From a checkpoint of a small mixture-of-experts model trained on Wikipedia: 12 layers, 128 GeGLU neurons an expert.
Below are experts of layer 2 (counted from 0) of a mixture-of-experts language model. Rows are named router (the router's row for the expert), gate (a neuron's input weights, with its number), up (a neuron's input weights, with its number), down (a neuron's output weights, with its number) and show model dimensions 0-223. Each number is 128 + 24 x the weight over its row's rms, rounded and kept within 0 to 255. Numbers have three digits each.
After each expert's rows: "raises" lists some tokens whose logits its average output raises strongly, later layers aside; "gets" lists some tokens that make up at least twice as much of what it gets as of all text. This comes from a sample of Wikipedia text that the model never trained on. Tokens count by the router's weight.

# expert 10
router:156149123121113116137130131117142156143126118086135142149135103121105115131098120110132104147112141136108172109120122183178165108123136109171105145143135135117146109162109086176121128136125137159123128133136113122137133126146124114148104111141130143137115174098164152076099179113106110078114095122132113130141122138080127123097120091097102126106074119111089115129160114161136091124109113085104147132140160140093137132138113143165129063133150163132086143143117146166119190095136130125116111163069131114126136133049175084100107153107163142138105143159144132140118130132152116115140144121124162150129177124110124098140097104154168164148155114113099139161095117136162137122141
gate0:117125140148108136090154156086103167140113194095118165169116141157162136089149125151128142151103127117102140149109120140125119152101132131132149130180147160112116111100127159169137108160157162135107092115141145113094138117129087121139095137122105138112143058122137164176133105153152103112117144136099139142102100099146170152125129077081141058149148102149174125149094150094143114152124099172142172095127117118143153104157108136125122122141109116108132110118147136143158135135149161131121134102165133130078120155157160156148109144112131139132096122097102104129136135106154087146135182147123141116167129144122102143127163139112134128149077101129175143115140099144116110128144
up0:126157144148143126130154082132134118143129130103075135098138106103128174137128092123121150113167097117115151099137131160158126102171155126105173107122157116112154143157140105102149156139109126127172113127118108125153168119140145112134141109136160105127166088100146073094135129157130103166110108137113141154155099165108089114115110136139123118117132106141138100126152166122127105137151141131115107184091099127117167096150126186142111121154118163129118110101074197146117120144133102116083135140153098171119147118129087091101163112140140120108134138091142101104106107102106142132079121128134157174137117163101128137151082162104116105145105121098122150148142130150111114192146
down0:078208137135142150165108167119139124151110154081172120097140158126145093135139111109153118147135204157130120124178125119084141106119136122141130121122126129101138127132157107136116159103118143100135120120139142140100142086098170106132119125138135141096123082135135171124106187149129140153126097124117126105132094137138152073120116125155174163114096080118104164127107140120154133154132089120127171157115131117098091131108154124150150148087115111116114109139127161120128161119116115150160135099145134105130089142091110131132150115120160161114141089133133141156126099119095131137168121123140142156110123118119119103148094176075124146153193132121152165127126112091098140092143
gate1:133110114109120108148119111128123121156121119132122134119119071117112141114178116094127096126107116171132148147156097178148114135165128102170129137147098092105176170107181114156152137117127094140120109117147092133153126077148146114077142108145122092117118142127136138136169147132107116135098150130151127134143130125126113158095120110160148140103173137159102140180163123145104156180142111156106147065067126138141148141109124162133133091114154146167155097150090152133112112177123189175145093151145120141149138127097103097128140187126112144109095158137179156118164135152128104133111144132132103104144111134160133140103118100116128098135138129129134127138139146163160109150125
up1:120103152159105141144138144146120103138171072138121139138116108079132170108098134120132105157135090147128124125138079102113123128136161128113126118095142105149111107120110125100138160111107174139138135142090103132097184135166087145144143151139118157119115147082142107166119114158179069129129132133168136203164122113113144122132143082124167131109123131131144100113141124123097114149129099087181117130139138120104133183178123113144113137130151123132135134128050100109129149173120100156126151149117107096120169134129141178144109157129132137133104140146127135119163113138141138158139121181149138141144101082109139154123149139106140106116140148130125135124113157091123162183091
down1:110166120100167150125155130117165134143109120115073143180129147148109160120138138084141182123088158102138172126155113169126118130117108144131114144123117150095133113109120140121164159122165155167114141132135122107142115140160115142126107161107140144131156129138110106113140101117175131125119100133112133096127146141104125113128100105141108067123098089128073123163151207146123142113104110137180158093142092136132094103127096147147128098132110183139101123178137133127139109130114152112117130085143131118103105149100113152132134127179130113123175128095142141132113095086140108109092118118103180114141163101143113124137092141155105152110137156141140086138107079118107117082146
gate2:147160112158171174101127135139140151121113093143139130182132119135132093122104152143122132096097144126100121123108095106120169124145141170112108162169116159140070182111138129162109073093097081166129124109077151158101144137150153135098160217106115147097160124129092120133112101198110108139092080147137131122153166121168131127144112116112159086125114104097129139101144115171138141144108143139104146103167132109131163136114112134137093096119081129140135142117164148121130136095104107096097139110094129124156124147136159141156100125097116119106105119138145151108154142144125149130112142129122112131138164129119135107092124118163122115130123133161123139154114099109122163116121
up2:116116134140115126128145139087108088169123157119136166152139120170117148160081130113109133141136135148110159152121200151147167093120150143095133108108103131092100124131137133132124108170097196143132138126156136119116146121164116119109136139139106145122165101142114151138177109147173150150130144116124130164098129114138148178121153140114145151146147124131122111127120102116149092146152126111149162091139153188116130165153142081095179128144088112148150130166138110135124127110117169103108076136153136148113144074088086153124140142188123103166131093119142137144131141132103147107151130117175107112128128087143140159169136082129136151112121131141083111138129172140142149100146
down2:160089108130107150147097094127139124101131114104134088072116140092146158113136078160112105105126140087086162150124151110127145119125111142140129105124090164081131110151111169155117121138127124115127152136150145131177160175126114100139134157130141117097141167111127148158101157136149127087113129142115141120095153109123153127123109147087137127130107147137138154115131103156123187107129147150146103117158142153154113103126075101086091101161147084111164134108149124157095124135172125084139185153125125099097155148136119123111101100087172157124125135172105108152170151132140124112104094133096099116156163124145092151131164127103126095111116101102132107146173116106132111119102
raises: ")", "),", ")."
gets: "s", "5", "]", "y", "ate", "ive"

# expert 12
router:130122096150144154120125153133128149078133125121078146151131158155152135106108109112174123109139106145124122110102118145076091141125127131119115124114159118135102090195112128124103107144126103129102112140132116150098124141151121163127117113140169134084135183118150119120121135128108106128134177211140153082147146142099100069126130112115162096116122111116176140097121129101149108139120090122126113123107087165082133110115118125129133161147147114112092079108125093161132088111112174113079132130145116108151074142108106102118129120108162136141141138102173134111094148114119134096137155073155143117139091165129104098116139151118094107165141160128108123131164154105134115109152
gate5:111175078108107123161144113089088127135088090153159098119127120113153112080163101156126108167099178129143101128150123120123118153171126128087166123076146146134140131101124117152139198134129149159122105130148106176129124111122146137121109083141124147165108100071119131127071117114122172135104094114092100152170137133119175143149124146142116133142176118118130111164117126090090106123127126134133117085103136086104132137103108128152101124075101111149144163132124092109094084153130092138164164136120113152141148115134159124128136115142145088135114084124134133157125141154100114126117147108155105113135101135145119141106133100129103103133139156079149101137133163115143121152131
up5:106160189116136122114105141127129107107115113114116162160134105130109171135103134067124172117131103133106115155142123139127103133136108142140120122132119125141130129111115108120182123133134180158108082153156133136119186134140141131134178145145171124127149141166111104148114124133088104137142136125144154121143142122179090142124126129139115136118135129135192141128162131126148106079099093122119081145130123131197113128110150144111132177143090142110108117125159164137115119152136107153096120107136064126119119145136144092103154156109112108094094133101149132070139148092136162118071163131131139096139090150125101098127162157102138088079138153105080132141151111114125139161147
down5:054163122143144144147136135104101100128123106132131120142152120156142137113172117123102141105093119172196129162146109130080098124139140055133132108142105133126142106150152094132139142109151177137083120151112123153110131137126149185179107134150147150137106100131085181159101130143056142135161108124099107154136132114088130090105115152134135114121131140126183136138128129142125128117160130135154137126120144150118148122142130132138143163138150147075136101135133117114125121069109110101120109114174152155117092162132133113132140111144152133145159133147144129170114120119137090122140140140117098095140124081094143111119128091136093121116139160134150116133168121201121151154095
gate6:131155123139137142108131105128159169104128117153095143118115092118142123128130077163146140150127117134130123116147118109104130106168155154110124102109102121155087136092124129150123133123167136126126113127134139135134051167091143142146125173106098120185132110116133138120133117122076123113146167176106118134130089121139132132157138117118112135111115127142112157155121124105137164096095109122143124138144118113151166074143128096101127085136109108089146144084155169125044130093121125141135118144133187188138125136130159129082091109093140111129133153133182142097118128127136089088100144148152136111148140160139136143139114114180135172107134130107104093121113073131105158129088
up6:165149040100146118129164173089141159121116111109115126128115124120176108152123106109141109123119132101128146103120152109087094085106153131167181112094176113099117139117109126091136104177121102113159121136140099168158096100106126148134109151109106125132166117067165119130111085170114109096150150107149184129143134113132136106171125099099113125115103090143102124155148103083107127116139121128149116138126153109092097130148149146138141151164104125112149129143137146150122126104121139131131151137145114131132097168151144115130104144122179101133099134137096116139116127134124105125169124166177148167121106163128133098131139141119090108137160102068112104111119091108126158127129
down6:131167163103158104148117106164097128135096088203151107124131129140165149138137098143105151151145137132190125132126122083123189084177140179149123129104146147118136116084147124135131168131122104143147100139134121124126142128149136122102141103137139103145088121145128155114122169145147158143108096126114108195147127156109105128133111121154110147166187151128138187158112149120118115108151150127135091119167102093161118111116150143150141112108086120097121100113139133102096133111135110134150119110107150144133112108177133150123147176101125122098132099105121122124094133132108102145136142098135062103133164132128160173166087094126144132136132101132166124095121138151138141140116
gate7:169159117147151090087156104134119160137099118135185143149149144110172165194129195124156139132152097140146127152096112152079132094142139149131101131110157130119122153104129117174150116137143143116144153148124176149094104128153126116114141117123164119109153122152127122118152126123140128146160162125120183130101113111132125099131123126153124153117140095119170138133123125131145130139131149125146121133133133104135150142119124102151156164141141131087100145124149097122079108144078150110153115088154140141112118112072128130122182185130170187090138122139110121101098135124118169115125117095111112116127160146148149116133095125116130164112103064148091114126100124181160087100133
up7:109158150103088106129111117113063114115090164139144135122150095153124111115128120101100157140164112127102152173168131127090112144137147090148124105135099159129088122109149152097158083163154116132147105127137129148133131145087132136133142153132169127134144108144157102137163161126124108114129145129113117120141099127151137147158123131078155077128123125111143118128169151142118108119057101131141106125111096136095134151132107095152110111140121140158108127147148124125098110078162127170123116088146157127169102215148159073126085168137117114140103151166135134106119126165071122115129092081133159137135126142164166117133129145140151163090116130133144114136121118114113127116097
down7:109151163092128105120157144094138098104133136105148117123101149116143124114130109121090149124164127147121125114132146097126119151145091165150148136111151095132146138117113157097157133118107097132085165147165083105121117112172142121112078136144141124121169079132091118132082121084160100134142116063069178095153110092118123140118115115145109107135121165141118118119120119117108171117101092146126154146116144089127143134145110125165160131090109133124088139093046096114093117133147147117100131103121125134144139127149149137141131136134134136100131090118142120155141152174153153163145133121138141161135123087124130113140163122116130117105171149147185187073087121124128119138151
raises: "=", "-", "Studio", "Scientific", "Member", "Single"
gets: "\n", ",", " of", " for", " as", ":"

# expert 0
router:134135152123143106107131122126178117105138141129120116106171148051114092135117098106102151120138118108121123088146139114127129141118106110174135138180116130116115097156144112140103112120138073134151125094156155133154068132180131046087120107103135128170126155120125130134144166141113120092162120146149144159118096173127116131115076085112119109127154133104105124122144161128102119155131120123119161135157102146130136150145114079149102090162128179160129123112126137178106187122114149125144109142135107133175107130147148122159142178131172126129116084111168118135150102129152156112105151123134154110140153141125098172115117142126171166141137115095120106122135147159128135131132
gate0:153168134086128123115092192078105103117158174136131156162137124140143145109135129178116128126105157140132179138147142121144128092167132141145108097171133174075095118143133147128129118178084137122137163144152137119095133142153127150099138148128154108104122115159090139164140122151136109093117156087106126116153181120166135141116120165123154102142167110137145110142089164118107122171128090149147130145149074117185124118123142114140132117150098119155123129176155156143170144129115124114125136148131161123120142093143113153107113158116112162114126132111108129100159105119169100146115157136135091150141154205143159130160160134097132114108131138108127114132155124137111122170121
up0:157180178119107150149120117132131145116146107138089182129150130142125145121100096136146101069110138145127131086113171176123099106148183158144144124157167152129121156125100120122113124140100125129152083154129122110135127145104140128127146139128184108137186102141120076131112181119108142098166087111099122111138161176131066109095111135128142128132140108123152076108142175134118150155113097142096119164112079137162089127120123151105132117142093153132119145102174167148150154144126133090114117157129119147116151111166105148117144135106098147101129111101107120142154100123133116108093125130116106174159130155151141107145160103103113134131101150116146141124141093126124102160137
down0:122141108129095083112060075103133144138084113097115144133130109140129131138154138145097152137150107137140131136153108121129171118119164159128120117128095145118102130141150141117120133155102105068094161143178144149124151153118099099152151142178105161101088146146068125107113121115139124129131155132125130130107182117133161104101164116159137132156130122119155149110097085129161060094169123123128169114149116121075104113117155121138152141127145145120137114170118145123139096127118158148144150149144152102176130115077087144138106086116078179130130161149126157128149124138140133152163090155098130111116124143137139162119119137125131144141164110131133124157083087133122133088114
gate1:131126176142159096129139131159094135152108119104154132125131126143152149159150148117125086149101154163163127143106124183158088157138109120114116109139088153153166109093139104160090158131147135136132089126128118107184107107164119104112122111120134068179110141128120174127159156126077177145116113093162116139130150120135118143098115117163148130136147099163141140095145137131122152142137162142125141113015153131133126114103113140120158116118162134123116116132133138132129124136114109101111079111145077167131129114128133103137136136136094190105144113091172142099104129152108110118108124088149155123135126131153124100141120139102114096129108095142149172121129110162113140109111
up1:103094142138149137109169119141091093158169107167137096129105112112094095114114140101111145159127123131123113124132119109098131161102148143149136167117145077108124137154127085119124124119100183121110138129118102143143143107123138133132151177185094130160139131082140119137107101160163136102085155138125139156112128136155117088154128106115158138155062126113099170123186143115122114167100125110093115123111124110120127187171114092152099105087151148144143119123090101138102147148121119181129104149119100148141114142122163114121152156111132120148140118127173134143124101143144166163129147104147100092120091100123124184125145131129151138132074123125129170132120149078143162116120
down1:117129158134096106119162150140160111129146112117137123107126143168142117100200141105105144121116119152156155142141096126082142157112112115109137083102171134088118164156150188135141092099117121123143161119133100135155118161162134087108090134081140158138108145132151118115152109078134150122080078129150142152168122124135127135120127121146130083115146151138086121112144193094136154159126100133149146099124145117078128141118137094150107123136097124141123120129127138144090083128126131125106095151137136169112155137126148119150147153132137119096150134084118148114144141104155111072141171092150114139137123096114106133111105125162096118135148141162131103115164160202159109126098
gate2:139127140118113115142168108157112171109115091102153155119112118119170092119091139107137109120100147140094177140159125142095178147133131125103144158116140114123118157113128134162159096172154087146112084090137116152138148145131154103098132142122100087126109105106107143108078141143101091113128129143133144130190169153128155125136091131089142059103096116081150119093130141126135144135119141113085134126123145108123172079097141107129126076095131115138171112148121176128068148106116119117103121124118121129133086150124156131104099150097112128128126109146145125124116116139111123112145126088072112102108147151138144105118110148145133124169120159119079121148152148111146162076122
up2:118124128182139095142146165144123119164131147135164122130142153144119106152094140131112141159115138123133186157114202156144185107100134138099131095123126135107116149120143135140167131144121141121123147114141143154123147084147117137116130161138094171150114088118105169128164112164107165140138156111136146178134083107170148173126142134117137134167158145130130134130142087105106123135137138146150125076144114137129144132142116134101177132142150137145102151187160115131110100121137146106152111141124110140074123079108063136143158130171107114156147124098103136156131118118078096086167144106125128096101123120127135172145124096126128166134146117129122090118135166155135168093103
down2:111101139103078126133081104126147104096164121110142112106120092102125139097146099138117090110127130091102134154129149121180136152116135116185140169140093142098149103168122147120107116085143110146127141111106131157151085145116130132104095103170140121131119138123111159105035181107143104093106117111129157147118123114124122129132125116139143119090084147159102116104114149143135144098119116140164124133171156167146131106122105154134126108151069097149126114109140141120085130126158138087120134132104148143081128111136159108098108157111134151079134106151145138155155122134169126091083136120150134145141140166111128153165139144121122145068096091126119117134153141135134088105096
raises: " ", "-", "al"
gets: "2", "3", " co", "ham", "ton", "ly"

# expert 4
router:104113087114094147136113127146125144130128156136145092147117100157160124111152131153089148109168095125131127098136127079082163140161126122146109206122112102127117132102114076153181121128137110143124131115129131145122133132104151191134183130124137166113071128163131134188127085155108084152140162129127130153128161120123129130142137121159127142130154139192112139149128120168115116128116134098140149114140144102141109093100120143139122123116142075165130148133164120094139093141105110171155128077127221110107113141122131147139141130120112093150136165139176129122146127119152082132158123146151117110097134137120137109101137118096128127113115129148157098100114112123106124152096
gate5:106103133138178147161163185071120098104128129138129119107097126170135106119167126133121100141116136119148116126201089097127115150145126118115168125120096128140156125131121105102145129109123159161124173126119098172136113090149130179127128157149147174103121110110197195107127118087153115108120140136097118124131087144140161077134112152147146115129146115151130129106151105112138148153137120117108127118139111101127091095111139134117103121125136123159165148178144114112122106128116101155131135106137104129123161179153151119147173134139115112127135150124129131126103119156095153161089082122140104140201074146166133145128136080115106111135112126083129137135137126142161144137139
up5:103157139137124144089139111159094135144122139155159149112137165134106138133086123089136170159083100154142137200150104109098162138135119097110114122100151109159157134122125162083139142149120147157146108140174109142125125119126124123166154104159167136143123115164111137163141131120090150128127137181155177186137123097126096149112097136124113154139160100094127095137105140127147093139118143097110100128137151144151124162151154088139162127112114138104182146146166164093146116176130123117153090132136131143128125114104073135095126129102123111115142102130107116128125107127114144161095112126092108146104117122084131115125115163099196120091137126103125116132130070121123151094154
down5:093130133127172114136158164102107113105129137097141105141118090147162103112137106130090114105145113156141092102116106089135065134080097124182120146099128123096115152120146086140170092113133095145134101136113159159117152129136126132155112141154081116086119114080126100145139117125130101136110105168114102106093088088117123127138127123145063105118141104120118108072158112121110117109179126114140137162129122138110120162115147136150113113126178112145140182136078122112154179109117119114154142139109123114137110132105140130135105126133134114129172130114103125144140094154179180116101124178150095128153156149146137108143148112161112102110107133179153124166157118129124104153142
gate6:152153131197173126160155102157159133104116111125119173128121140108157155093088115145159149121111079131123078139180127112118137097108118149134094120081098113148111140090141129129089136152190119145118141148110104097127117106120147135157138086069098145171098132132135150135160123143097156103138154153156104114103081103110133156123163136136117122155182126145147182153130114108133149124117135153128161090133120082093149108150132149154127123125118128117147141113138177130142142123126139126148105139108139166103121137163113117078101116129137133116143146153152158123146135149139080126107144131176145126140120119123139148109100077161132119077188126142101120147142121122116167126113
up6:104129103100105112134111137134070160147123139109111089126140157184115131170115123088114093129143141120124178140101163159129133144166151101137146096156129121110127110138124103145104137135117112140120154111176160171180115123114091098116103133121108086143130119060139164109101123126141145118131115145096157173119122121141124120107119094117105127099111124121113107135146095099120118144133135130148150178091132179107139119116110095095118141124099164134114102172133089181112118105134135103102133159141141114152112148100169097127090144107138131167111114096108107158097173112127130104095120138124122125145165129170078119136140142133070142147084130067141106132117131131154088158131
down6:104186159153132116121124108152129113106120147117132142121131165132149152093150108155142166159184149155141126160122117074161142119184110136101108129084161097132144114092139138166123095116150134078108129111137093088146132090114161108128124118115071097102130141176119101145125069119128127165127128168125078134135119121123149094105130101148153135101141146168106136142111158134161169100152152116111139137147111151136143144148164141132154094168174100116104146105153174126130119135166163110119117128097159134145118151142156139110139119154102129154083138115137144121138130140164135143111133124118074113082136123119087116129123126182098123171131131116131138100160146115170152147123
gate7:139214097130116152134152104155134108146095142147135104172146118077147131182104130096115140139104126123127155155129106113112135112144148134135117115122136133131116145128147127102143106163158118136162140133136132169121116113120088138111129137115147117116150081171068138132167129092160108138136118061161161093109189149130129129132131150158156154108135163146165132112123134133124132106124078140161125095125082140149145143096073152124206130169150126099084111123129115114087138129096137121099146105126133152096138148134134141143129104104121170133118132159145171088120152134118175117152095098111116110136111172151101122145116157118101123094097142149134140117128140149144103100145
up7:099131155119105113134119084127139093113128179150156109159123099137100155112143137097111114094095126121095121176172098105127114169147151073160146141144138109143087116113125127119152085138129125138113142132119096155127133116133134122105150147150101120126116092156104098151139154114192105149130113128109161133082139155157129101121129136125131114109104169171144141086160150138106142120102089131156107119105137140075145175135094144098161132155127141103089111116108080127037105140105145157119139120142150132092149163144153157122141118116095132131165130127154154134112125149166169163126108101105115153136115158165125148153108103115133146076107135130129159132104149161150105113125
down7:128121123104115112154177177145126112128140136122104149145151152145103117117103153133156126121138139101127105071092126145170075185159123152139134093162148134126104118143109136092151140114145119138110106190141138153121133110158137132115094118112156206126130107113171136101158107152114140137103136073157138144132131133150161136144161132147097114136122128095103097107097135123152129101105091153135141131127163161160154095146115133135132152153141168108091093129086133113125146126144175128093104114119132154191137112154116087126084099133127157144112108110139107056106133173100110125125106126138111129136136136163078121127097111089148111148124122152142152114115118103140152155164
raises: "\n", ";", "See"
gets: "==", " \"", "===", ".", " =", " =="

# expert 5
router:131167083166134125107114122104150163109096120156111179163110109164147131160155117127158131086187090128122170145151134117138145145110097126140103133150122115124117101154094110132116132118116152149157111117113089126142170160099135133140093086132116154168140146120162111088159163132109099136143138122112156139142109127163126073161125140121161153134146157106162113157155148099166091115138123159082101130112143115136149173084105139144125119170140132128094141132112103131095124121108091127116100106107106103127107081119141124112092095131105160128157109167115121167099133198122116172143111107095159131145098125130152136174140148144124096173131143124117127173156130115111125112122
gate5:104154102129122144142158113083104124128104109106151151086098107107144149116126100084135138164085117112152116102131135103084141170120129131089155106124100162139172132103147174127144126133164128123164111123108151147147142174116141149098144142123132180106132127149124110148109122128168132135115106129130162093090152154093157131119131130148126127093135102143111105124125114119146133115114132121134075152121137128150165110118136091121092124147095137119195130120154125148094081193092079137143169091127142137127125126130180133097169142125120145116108109132154159173115135141155151157140111148132122120158071101112123143143100143095066118110156097128174138113127180117133100098133
up5:092171143125108123162105151098147129133105144106156175085142123164093158178088148086126162181112150153110145129097131118166121170117113132117125129126102105139137121123122150121161130114114188134120087123159114126098117120110117145151132116181120134092171095169127134141082161125127102129152106147135172145081140104146127075146136136112134151110125151091117146158088099117168114088125111122098102150166140149101109122143131145097123143123125126086111139076151111137121152148108091147072128178118111115138122123139145173105109163123124141156100132105146131101156121129127144172091118143100140123121107095148126099149149099115095099098150127156121115142136107153125150097156
down5:131144089117159144173137115129124119114114151064111118116093124148146105123154134104091122125181115120140093143102148097070114090109122120116138152146102143126123127136115075164127103104137142116102133115157147149086125116112152116128147083142105077141123115116115088100140086096141125110109128134165085125158080119108158135172164135152138115135164110178108155121118147142106129119123126119165117149139114138060164147142187131147154147141134126099152098132182134112130127093150120126167135124110106134174098149114111156098089150152118175155148132132107180154123092105152166134120128138108126123119152158120110131101116095126098110100122110093099143144126118181134123116109
gate6:132139149139171139143173139123137093123091132132141132150138141100113101104170083099168178145113161132124129135175094123161134138193142140142122106072123074147127108090123126142171150135141157161107172135139137105107135143137098118095145111101114124150098119115142120144169114117139167129130155129125097101094115115134102145147140118128120163117166103154128142108118148136091129110123112123120123147085090144137132147130110146140157160131146139146141177113115131157090127130104092128118131126113139162115144118144142150062123149119125177140163122126156153101143117130121120114060188106184100133151082128128129142120134097121104109072117181155098102116104096149126127144097
up6:148115132086151118128142126136136118131117139105112116129111165116167129139138098080129079119132151076134156106111147173142109134130146106170181103178108098105129084137110109166129141188138122137115158127179153149140139118168154134168132158113135130143129113117140191117101139144154131130124135153128163145129112096102123095078135132117110147137083129122109112151122111129120108112135078148150137180138151151133083133129129130103092154147133133114147117174110145190075128102120134117137137152116115137117091165127121065082139092122116123158118109090126163147097159132133098138129167159114124149147119147180086125144109162095116144145160137119122146160125110146115152148147
down6:128161149181137118161114116140149121130146117154161145143074148141170111094111106119140160140119137101147098121140100123130155120131102142131106107147126133107133133122138091133105103092155096133126166150178135082118125121130166141109092096148111165145102128189139117123133140111148125123118120138119096134121083100099106113124129183129141121171156085184145131111117114113080146138154133155143092118154144161139128133124137127124123126139145107105125108113142176141109122125106114123120103149117104187172163105079172121109142153156090099099144115089118117130084089124119125153083115142143121129149128147113127135165106077201092101118129152136089111120094116123176112151143
gate7:141122135108135131106191114159089138121125129111177154142127168159176150147088160049118097138116157161135139117133142121141113105129098144140128146099127095123151152180126120148167136172113099098151099113145138161144111092142078124126112110114173117165155135136103170132121136119132149147136159118131136126109120114113136112110153137160105195140144138115143103098119108113147133116146125120121191104137153123156114172118131136121196134136165093075118144108152090155108162124087136132141153104082145136141120159104136151108144142107162165123142125149119104093120137144104165097145110114101119131111116131112143107114121123156154144122114115165122157096109092158113081111141
up7:128135172117110132125147084126083115090098140111137146115113098087159175122148131153150092092137129124109080150151151119111110127130154113138121109118120139122090139161131168108159141130137150124134093136128153166171100133102142145119163134123186179118094111113139129144144183161110137136135124169161109110101077114096143099103113143141132164114163148125123095135133120124143164114127087117118097068117119090120139144145091124128089125136164133144154191112146120169088139112140132160140127134161169162177151133113142126138156182153138150117120134140138120165124112142099124170146093089119163128140129158163156142125104134107139156079106162110114144164145144124119122131113
down7:081099112150112086132126115109177098139139116106146113125134129150125126122091108153125091123165135168140118139141149221144143168141120143155115123111144126093137133142108102088124102176092103083091168172122134123149147120111155122120095124124160130142117159164120121089167129131126146133110143158174124142145120141094075150103127114139104121130112115161109102134095119126128158117101166144125127159118100119173117074134117105123155152128155121103145124141115054131148118130125121122122112106127123138095136136112125088133129127162086103159155143103135112094145120133095163125088175195076106126142120125107137155116131131138144114128123117166095128137149155164138168100144
raises: ")", ",", ".", " "
gets: "es", "s", "1", "0", " life", " years"

# expert 1
router:115113198089122142121114168118142127138117143144143161085090119127135125122117141065159125119127156144131131125124139154107120148174149081097148110140125101059097098115127148111106080152089151136133121114096136104162116152096151134146124131132089092108134155115103136132119097124135135081136105130129167088115101111152146124109112140115081092137133145149170136140117175107126188141134151117131094175106114148139135122115204100140147138149166151135146132157137116167095172115129150098111102148139102167123096103143120162127136135130135116127121142109096094095123130148135121171113129120113145111170125166142140151147137135132163176128141120135149147078101122169142143139147
gate5:097141104156150118139104139081111138186124135136147136131107113183113151103151146148145113160060117137155132152149103125126115179139098128108158146094145135136161105070135137107141121150134159120149107158111132176142140127119113172124142146158134156130146126101130131093116101073155125133119118127136137115122133134110147154157118140113123135137161133157157119118130123089128130112125092139125138118099136087129114128107121126118116092113145125093168160133174065120109042083144117162139114083155099146084148156127129144103129145073106099143171157122125149124081144149118167118157108116121095101166099134148172148131155111122111117125103103105099144089147134128161142125131
up5:129160164205158122115097141153095094142137102106139162107163151164109137102087145056161169152081109126112156196098130157168129169124088126116126078151101167131140117141152140110148114111146152150168099102104117100110127145137099112129131137138136152106148109149120127114118154089120124098150106196144144138129097158104117090150171123110116154163128120095144138109150119102106131104127113095120121125149141120126129150130102129152104126150124164125121156126133131147127217095108134138081098144109126124122118139131146108110104133094122125089129129155146120108122166148120149139091109148123137116116121119146109116175139116135168115122115171122104137114108097138131121115150
down5:129110138114155112133167135148129129119128147164164104106063114092125100132175122126092135135133130148172110152112106090080093086115116116179157108156108129095124120110170124109117091125097125114123156148136131144096142124095138124139141117175108143133161112120141096170145123124113115093134126127128095124153114105136103119122142119188081190119154156083110139105099141136106127171112142069163176090119142179117145137116144130178138150142128116151134139114126133135126132101176110146165110135125112096158128126144085108157097134126129120123140175183145121124133124106185134140071139155157111112121133124079131118131127110149117114086147096153160141130122146123127127140129
gate6:140138154135156107180141117130138128140095109124138097139142134117121104106132133132201123125108099131122117143137124132126090096158138169081108120141127095111081136098130128085115166137160114083109128159090138090132128131136055151139158120102082117182115137129163131087132101122171159138152142100097097149118122119155128122156129139148112130144175122183155148142143163116165120146113112166136125162110117100104136124153132112151182139096142133107119135129140124112106128124128109145121113152159157145101110098132130140153095099143122127124145139164126149119118100111111107103074133124204089114156151151138158164117107090103090155090115115151106114133111088144134132167102
up6:134100098116107123170123149135134151093114137091077113130113109133142147141143127094158074115084155121114173135134161146086090133126148126140147153114096105141102130096090117101130148159141135113114150154161110133138107130148097126131100123097099118141147148059151175111082109132166106099121117141126162142123145112128130094109103140134155116151139116127109119137168138116114142161120107147147134175093115134122112125182129134121120137149131162146123081148122123121088168097136129075133148143152135162107097164157184114082116142108144084150127115097128128178103147145167145108147105161168151132136145145189127122134117093098118151111169147105116122138113107110099141179135
down6:111167142118127112077090121125128125166130100153129124131092104109127143160129126162100152182128136180154129158148115130161182134107135143118096177134152136127109112133140117124105141105170160117109146128147128165131120171089125119127123137108103172154124125209140117145116100109112134149148133128146115177124084099125086109149141105120156111117138089137190107139094128115100090114148121152141154148125097117145135120127136108132123105134115127085118104144112164133164108143138127130138169158088146131081136117127079130112154147144138177123116108107128172111093092125130098094138153122097092094107120131145105167169121108127115084152126146092143140168154146111177117102126
gate7:149176127109101128118174113132120161150148122142182146148179136114145152173122121109149121166154114137144138130102125140135142078107168182120111126116117145110139139102154108121132151162152152155153102127130152147132104103090109160128108109146133129135156129171074077172119144114141114141122138088124129116097133091158108159117140118138157144174127134132172164133101113165161165087143160149133118071117092122110140149099135145135190098145154120088109173127194119139118132130098142132189113138137142136114126097143136118139120100118129152133112144128127159129139145121118136108142050110138132109159121159106098131144086135131088142088112097153141116129109115118143121130136
up7:115083179159141091151139069151133089178087178107145125137094086118142158151131125152084153108140121127111124158132087121086124141115144110113123123152137161137112106166145157144153134166156137142151119150124115187137161103111137125128147120138160125155125062157178121105153165104164136161100137110125129133106138121117118095135088169138135139112113141170165100132150135136116115155102119156159120133138145127118168150171098108128133158132128147140123127120120103122123103110158150178106123121142186140128081127115124134088155173160082133086190149135146160115127106144117154104111113146136107138118144134138149144128129118085111121102131102101104125146143107150132096127114
down7:132123123108095134161170136129127151137140117123136097137170139144110155129124114129126078134129121139079147121118084155111129190145116146138132134116165099146167125141139147085164155141113082123128132158182100103114134145147129167131116180101154126122140082110098151093128116123082112128114149098139100118164125138117136137102133128147165130147109126134103091168168166195139137119142160166114117157117106090162138133111143129130112094132128152131096082133120127075115126166144128150119146140091104140167128104078138121114141156105110096180123099144124155083125135133137134119121119146110152119134153129129112089096096146083161163152153091134149152145101168075137117156146
raises: " |", ";", " ("
gets: "\"", "8", " —", "7", "0", "y"